Experts of a small language model.
Size: vocabulary 8192, 20.8M parameters.
Training: 353M tokens, 11531 steps.
Below are experts of layer 6 (counted from 0) of a mixture-of-experts language model. Rows are named router (the router's row for the expert), up (a neuron's input weights, with its number), down (a neuron's output weights, with its number) and show model dimensions 0-191. Each number is 128 + 24 x the weight over its row's rms, rounded and kept within 0 to 255. Numbers have three digits each.
After each expert's rows: "comes after" lists some tokens at least twice as common just before its tokens as in all text; "gets" lists some tokens that make up at least twice as much of what it gets as of all text. This comes from a sample of Wikipedia text that the model never trained on. Tokens count by the router's weight.

# expert 4
router:201155113145103107105157166115052097100158131138113101121121127064115153140168162116140104153139154109163107124104104119163112110136139179139118158150145122165132156102141129107126139151151101105133138123166138083118111139128164139108130186131141132085136138138126144099101101124134134138101128120142128084131096070129139140186169109150145135121104132124150144126155123159134149138102098124097130131095117169128153116127088132134098084143115094135128103097152122110101111130121120099150110158138144144148151098163113153132132124173105103085116151151107138095129151128108140152
up0:144152137129111148120110165126101140139141163119106151122097132095115142146141117116147085165134106147153102131141133150125105111099153085172103108144125118106111129127134132144094135124127112083146166094125164137129116138130087107142109082195131147148114170119078158084123139112111120176123124144128103115163139129143096138112129134116158132163094129141113159147129132096154124148146157141125120108118100144088101157179104152117130105176087167129075097138143112081104099142111129108073150143130143138160162173137130139123159125144117122163129192102154102128115107129102081116
down0:107172135169098160117169135130147111139131157179132112182148125122149084155143124124158104124120138124152146174107124141146135109118111133117114114118090144103127136119095120179146099155150146111132091119112099168127166066143129149118128079118119086151160122121128086134152143114102130155120170125149123118164116081123079097159138130133116150110186154125133132134116127139061129153141081132138123102128090109124135125110115111113134097132165098088117142073157126145137131145129150144143077071102152136141121154154127141096113122134159133127135111121149137096111178122147105112
comes after: "0", "1", "2", "9", "8", "7"
gets: "4", "0", "8", "6", "5", "3"

# expert 2
router:159149160128114130124144156117086117123128125134121088136168118105131165098117132123131142100134128119145111081102141135175154098156136164152086176154088119104140134164146132179108097129128101102128139133140176141126092139096152135173145156102149151113145090164112105138160112132137180135098116134164170116125177071123126127128144164150133127095141134091133121143122132124108130157130127111108118143120139118094140136059107117122113102101126112127094106117162136142114164174138116107111123145142131104161147143158126146097118105107115096171139148136126117052166122121144080155
up0:083111103113134096129126131077089179141130130152152114117132130115127111126131128153136124150138139169140109104134100119148113132144092090143108164111147126150113119136135128080146104178115109119114120106155129153117184084150140117101122125090123102149102130125157139117165129119111145115101120127104143083112146123081094168158118142129135145128106112115131142149134125131150106097125124135131186176072140133124160154154141161129104138161145157157170121095133140137128146105117071100131179115154126156155153133094175129098100128149127138128157129154134112094164095189132062141
down0:156155102119173079126117079146114066150123134118086112150112105135082131133113144115086142158143128129141122080169122129102098124148086168131128113133111128170131123091127159055140110106106103154107098167132112124116111126123089130152137159129086137150136115156138152128120094181137119122184153111139124107116133127152115136094125131154122164153098166159142126130128114121130096113138120119159085127109111147143148106156175168123130122129127154115168121134132116119139142169098133135175119093164145100147088143097136135118134144103146134157097126109139169090163143166143151140
comes after: ".", " =", ")", "s", " also", ")."
gets: ".", "\n", " |", "==", " =", ")."

# expert 70
router:190141147118091151092132135150060108091121136166117127134162130088115166128154166142132114137134095123156152157107160115157170115135141134160096123135118101115105186130124116163081139166166126147118132167134108136138059124105145135123124104172115134120141179138116137128159144149132153149095142142136143125130113055095173127137157150166116120112093138089143125132132114179140120175126139105108128152116119108124120107104105114142117122094121121143116121125140162135095119148140107106120125140111121123120170144129128182113127156159115117160147139147123129059146153128137112158
up0:140105127129124159111178101132095104084134158155141115116114146120135142155103111146149139135163133102134163142115101122166091090148165119133129134071113142099113180094166120169138163112159118126092117172138138110140145138098110111142195116148154142121151132084146080116151118118073106117133153127140131137133137134109109139123089124123070158125125111118162121159150121141124117123099168121175175161143109120150123133128146158148144071142157134120129115140145076089105137116110116123136072112117126090164109144113090142107111153128166140142157147105112145127127114108089108124
down0:125122115119120170095142059106123094119111118115114116129157144157107183121111124140102097135111174075095123139148144122122109100109102153080088135107118085117132150119073121167162139169121136117100156139157143149153119119122137170108142163109134138122158101176129144151130131062097118126123123103126140157109134116114152137092139167117136168096143132138115131111140117130118123142129122161142099102131066173166126132132099110126126099169139129170128149132111145108119107109071154107132090139141123143112126122122153133143105117116100141175116159129143153137126099167181084140
comes after: "\n", ".", "==", " ==", "===", " ==="
gets: "\n", ".", " \"", ").", " life", "°"

# expert 23
router:126142135103107142129156152147102118087126145127110108139147124103134156075165140133134121120134119155159096091095137149178143102156124157133085118155108161110106154194131123137132094198124107092095111137154126146097131135119109099135138106161131131121139125127128094151136102153126166129104121098122143114118136092075150144124170141119107079119161124115142132151102129121139113129120159125112123115121054084117114133123118095119124101120119092112141084103120164102117196179134099089120146171111158076129157123162150159121152139121107114089131138126131120098162127129120123117
up0:145123133109133160114096139144121173127161136159169089100142115135144134107100136153131125114141145155135146074111132115121168151180115171126147127195164128102089102125133098144121134113156120115134098080161133102129110133103114155132104119124128134135125160131143113159117124135154129086119147163145177115138146112150143112102121124126140135122125129110156141157158078113143099142090133108085150105138082139131150108096138132151116144170090123144113166173116084137069116127128151082125131138083146169155152088171175107124105114130130176132092120103147137143146124117174136142
down0:154142121101146156168142126144151113112113135083090112125134075074141137048113155126122118126156110104091151104093155113136115155093113108078097148093113128125093175101114129118146151142138053177133109137108156106133137102132129169164114102106175119146099163145150154075130145136131155187125143126138139121138139172117133147155108138140146079111128128123120137151117124122124133120123104150117124158126170120161120194091079115149146132152090118125103128129104128120153148150124123164090099130142115141140140155142143128149105142127136138145128166153139121155121141128124115111
comes after: "\n", " U", " No", "7", "6", "S"
gets: ".", "-", ").", "\"", "\".", ".\""

# expert 73
router:148139139102124108136164175080079126121150134097112149174162126128125131120169140115146086152118108116117094099103096141118146089167112116120134151122102145132114153109132157155073170136131113079158085128112174130134102136093146109119130127143192151100146142147157152141141122133150180117108135173126122108142137078085148118146105111136119113152145140115133134126151151168155149157141122123099120137080154163126155128084097140074115104132174092121122111117106139080126132168134149080113126142125136123148143145169152123138112146151126122124149143142133124072120099156119134134
up0:117089120087121110126112178117097125114131118142160158114106146104148127074117151132151106126112113120133128104138070134117139069132135137144149123159152079111119125134102089110129142129182128129137096154138108116133160093083138138154144179157149153145145131094132159132151101106125118159105173158064139116104120108152134134154075185123129099145143135136121161110138140129133151164174126119136137103099117155120133094134118120120105142135152137131148085088096152112154113161144128141089152140085134123089112142125177140141125120174139158121122155148075165155144121129121106100
down0:195113168150178125101110130103099091192115120128131120119162142072140170140105112105148123142156135152112156150135128095156173144133140131118135125122099162160103094110086118146123118148083179142119104128117140091172148120134140148138133125127103156105094135136134116111143132123166146139116138141134070141099158149151148130101125136133150108142120167124101133150138110150165117130152102152131131141143182130134116126136185146149144099141108141165083110117149098134148078155117173152139136102114122131072153122125112142143086153140148115138129119175131125144140128105157170088
comes after: " was", " is", " were", " are", " be", " been"
gets: " was", " is", " were", " be", "ed", " are"

# expert 36
router:127101147113072100152138153110094091102133101162132103144145162109146171132140172159151085125134137116162133103122118127139098155128191150132142114161118130110132181129135145148120098154112087123135132129159139124138098139092114095138123131104204134100135130107127138136120139113118118172117126110182134108105147072152158121112151094108158126112117100139098131127151113121095076135124129147130125135097126084116112151093081122139113134138143094126152120131147159097093159163098165126127134186111117109135118180135146125153105116117139118114110188128101124101167126127116165113
up0:146117114122122132127129135126113134155147123094126161129127140127106094127111148156087180105123102153115134108148149181152149134152190135112168170109081178110109144107124154130113091143100120137151147157169125116122164130101121104159149153101125148132114099135176118138103132136131135193127078126130147148139132139114119176133112126119161110068156151172131116151106113149141126119133150112152117130090158118094116091149101121117117141144106124059137114130107099110107141152138108132131143140130194118121126136101118104158122131155142111050113184135137114086117138114108112129
down0:077099147142121141128109174163180126128101148133150127120119126121125105093115144141105110136102137125082123120130087105106117131167122101117141125137143100085093155130139113140124113125105126124134123142147163150177135143156119145164139161161148187113116077145125152132085137131139125143106124110108119158125149141138110135123175183132153110179109170088108149146116159154160158122141147117138136109101140139142067113108124124134149162144112150153117143096092068096149112129108136124155134153121147110155179114144156167175165120167125135172129123059131145133133122118111113132
comes after: ".", ";", " the", ")", "8", "6"
gets: " |", " W", " Ch", " first", " m", " =="

# expert 76
router:160092130115087138128127156127095104123158157109111104155135156064132146136147136109179102113141166107132157128092142125126115098158124126136143176141160129124102109181087192153129136178131105129137086107149132172136097118110135103094105160121142161132157156145140118136113120141138160145119155176119148126155143064095150097153125080155126103098165130117115153147115150164100138154152140092123130123090137131140093110135096120137120127089123106122135132075144118132137131124118121108162128142143104140115148101169129141143131134138109096139148137111116070081129113127153108088
up0:122095163170115134115152123119151112124102099125130144107145145110109154104166134174121102136148135142122105162157126124124137065160148155102160102119109144115140143116169114108124178132114136142161129122120109154121107118160100136119108114123158141094131143148135139121125081149100153081126125120135152112119114125141088124153140097163099196108164117164129146128097145103093097135110182152143169165131140120129117116116130086132122130103129180114162130145194116150098157098111134130087144091143118167147145132087146113148153126155115096084086114106089113129162105110119106163
down0:127141135122111134128129138120117087121156128147116173155113144082093161160134131141153073157141172127153146147156120129129132123156128141116122157122102056129150145149122152184173120169159150109083117148126180104134142118152110135113140147125131131160161115112157105138157115114143138107087134101113156138105103084119140103129123106188140175170167118117163109138121137107136110138114081115124158107123123144091142085174135147161091167128147104112096113133122155124152129108129168148129108116156145130155107128084072089121128107134149142121136119136134119120155115159156181131
comes after: "1", "9", "0", "2", "8", "In"
gets: "9", "0", "8", "1", "7", "2"

# expert 75
router:129133164118112094113147187109112121095089136131078100131157149099144141122126137112132136136112126156146159086104115134111137105143179145168154106144110118087094148137159141169110135154131082080089091141119135119096159141119128135146136141154160121100111126124111093154149133133124121121128111135146163113162123086114134128164138112118100117103120113118147080125144138128146102106123131077143152151166132150131180088137135099112115103092133062096123139118139120094092162172143133075111107108117150101142146158127138147149131088089143108114126177127124116070164132102120115113
up0:144102110117103143140157169143138153093132117114091103136125125135134122159129139109130180149139163151124124132105110116154079126152119184167146117115111117088149171142120102126124168120167140090099144161184097141117152121119137081170164150144166155137142138142148113143120118147161125116141102180139126120172125132088135126115149108106121119096129147110121130176159150110130150116156108138161085117139156125179147128160126092116121142097120136147133138149180130131093170098156093155144145133124136161111157150152098108153138140118137104103156127142094121113191084084127138125
down0:134125183129146122115147156148149134153160067117116158148132137150140145161150115137103136148150117114132156168127161156145119103099160165147098089113110156135129105094166104117148113164107141138184101139125160141151187120119140168136113099139103122106179108102100159120123130113136118112143107107101097154135158118121107056138160138100132101138138117119115136114186136136090160134137106124136109138168157130102179143168112111144133189125158141127122118122128125142140138123160104106153114106089129126103057114091115138106147122107160099134129120134115114152136165145161126113
comes after: ".", "0", ")", "6", "4", "5"
gets: " |", ";", " /", ":", "|", ","

# expert 95
router:154144108116092132134127169112119100130104140163145120136161171066116140076125145093166138113183094104115134091119115138149131122137140133121117128160102104072100135108098110124091147155116123121111111159165120111097117157114152117129153136138163149086100147162165096103101168137161125146129141116117138119111115107116193107151131079103137132134160145142143119108128118124149127132149149129131162131124145120164121105104135171121143150119128154154152100133126131126149149114155107104099130116122102120113151109179151136134118170177101124143124198125117107071188165107109124140
up0:115104142122103129108110122139104133099114097156137128103149134127104146119108172110186139116183112101149076087109136154138123151106113155118060179122095122132125169082132152150138139107192172114127161135154134128078104094142138184102121147109137124129114120142133109090078146115101113122148130159148130106142129098125144059122141093099134109091136136160123120114135119140082139115164135102153110148160123144141105139104152150129110136134142101117175092153096131106086131119133122141115103101157110117130135131177148140095162148128145109116145144142144082105141112131116128151
down0:115138146108106148138144097122130135145172116097108082131141116099134167094073101118131095140140144176102153105127157110121109121146124153100118117121112131134120154153073124188165137119146076170167109136137158107118143103109112170143139133127142116150123150144151122128072117130132122138121139135112150128123171128097156113115106144139127054098158108107121102144124112125114123150088115169127085118101144160133128128126125155110136103135164069100133125126092099140111155065116139146102147163127143150131157105104165141144164145128155155088098121152132129145107060133105132126
comes after: ",", "0", "′", "5", "2", "3"
gets: ",", "0", "m", "am", "um", "k"

# expert 12
router:120141136088118143101149153112085148083127153118122114137144129117123147144145154094141103098098094138156134145108126129160157077136131116126106126130141120135069163167115116167113115164146138084143152132120080168129125132098166093124118145143137122101175115133110125152139130130165138115109156132161155098082103094107174141195144077154114127135108114146121127128137129141127101172119106090102142145125130117130168113124104132160136129118127146097147140122136135132090179143126133111104096151112148100145141160142170175181140120169127145146150128171126093106170122073112140145
up0:187126117117117146125115167106066121150114146105114130145140110099096130179188082100166127125121106173171114153140165110122139143137107150108122175142158161165098157131130143099114108139138136134084141151112108086117155142172116150150142152146137148141135113138152175087144116122118113107128173128155134178126075129095133152172134098136096105142133126112126117185123140110122105154105151149124150114168143144085169132136136136149102103157121137123120150109144113082125139126138192134106113134125134140112119136148099112116116099147130104176086164148126143107140132130122139123
down0:149127131129127092064101115106167125131136136161159135148145123116143123162157101123102140135160124108090101109129110119143129131126140147105179090148119105112126112131138111131105122142104096107141121127181086100127112098125136160162138100124094163151105184157131119140143151160122134125149153187137147143109120104093083149131155139127159131155134143118186095125144170120140126114115141120182106104092108156144118169139136134122091081095122122111119141098177126090113105148130092169081119154135117161108176126132143111123110130106128147084092120131153100144091098135107151095
comes after: ",", ".", " He", " and", "'", " he"
gets: " and", " a", " He", " &", " or", " he"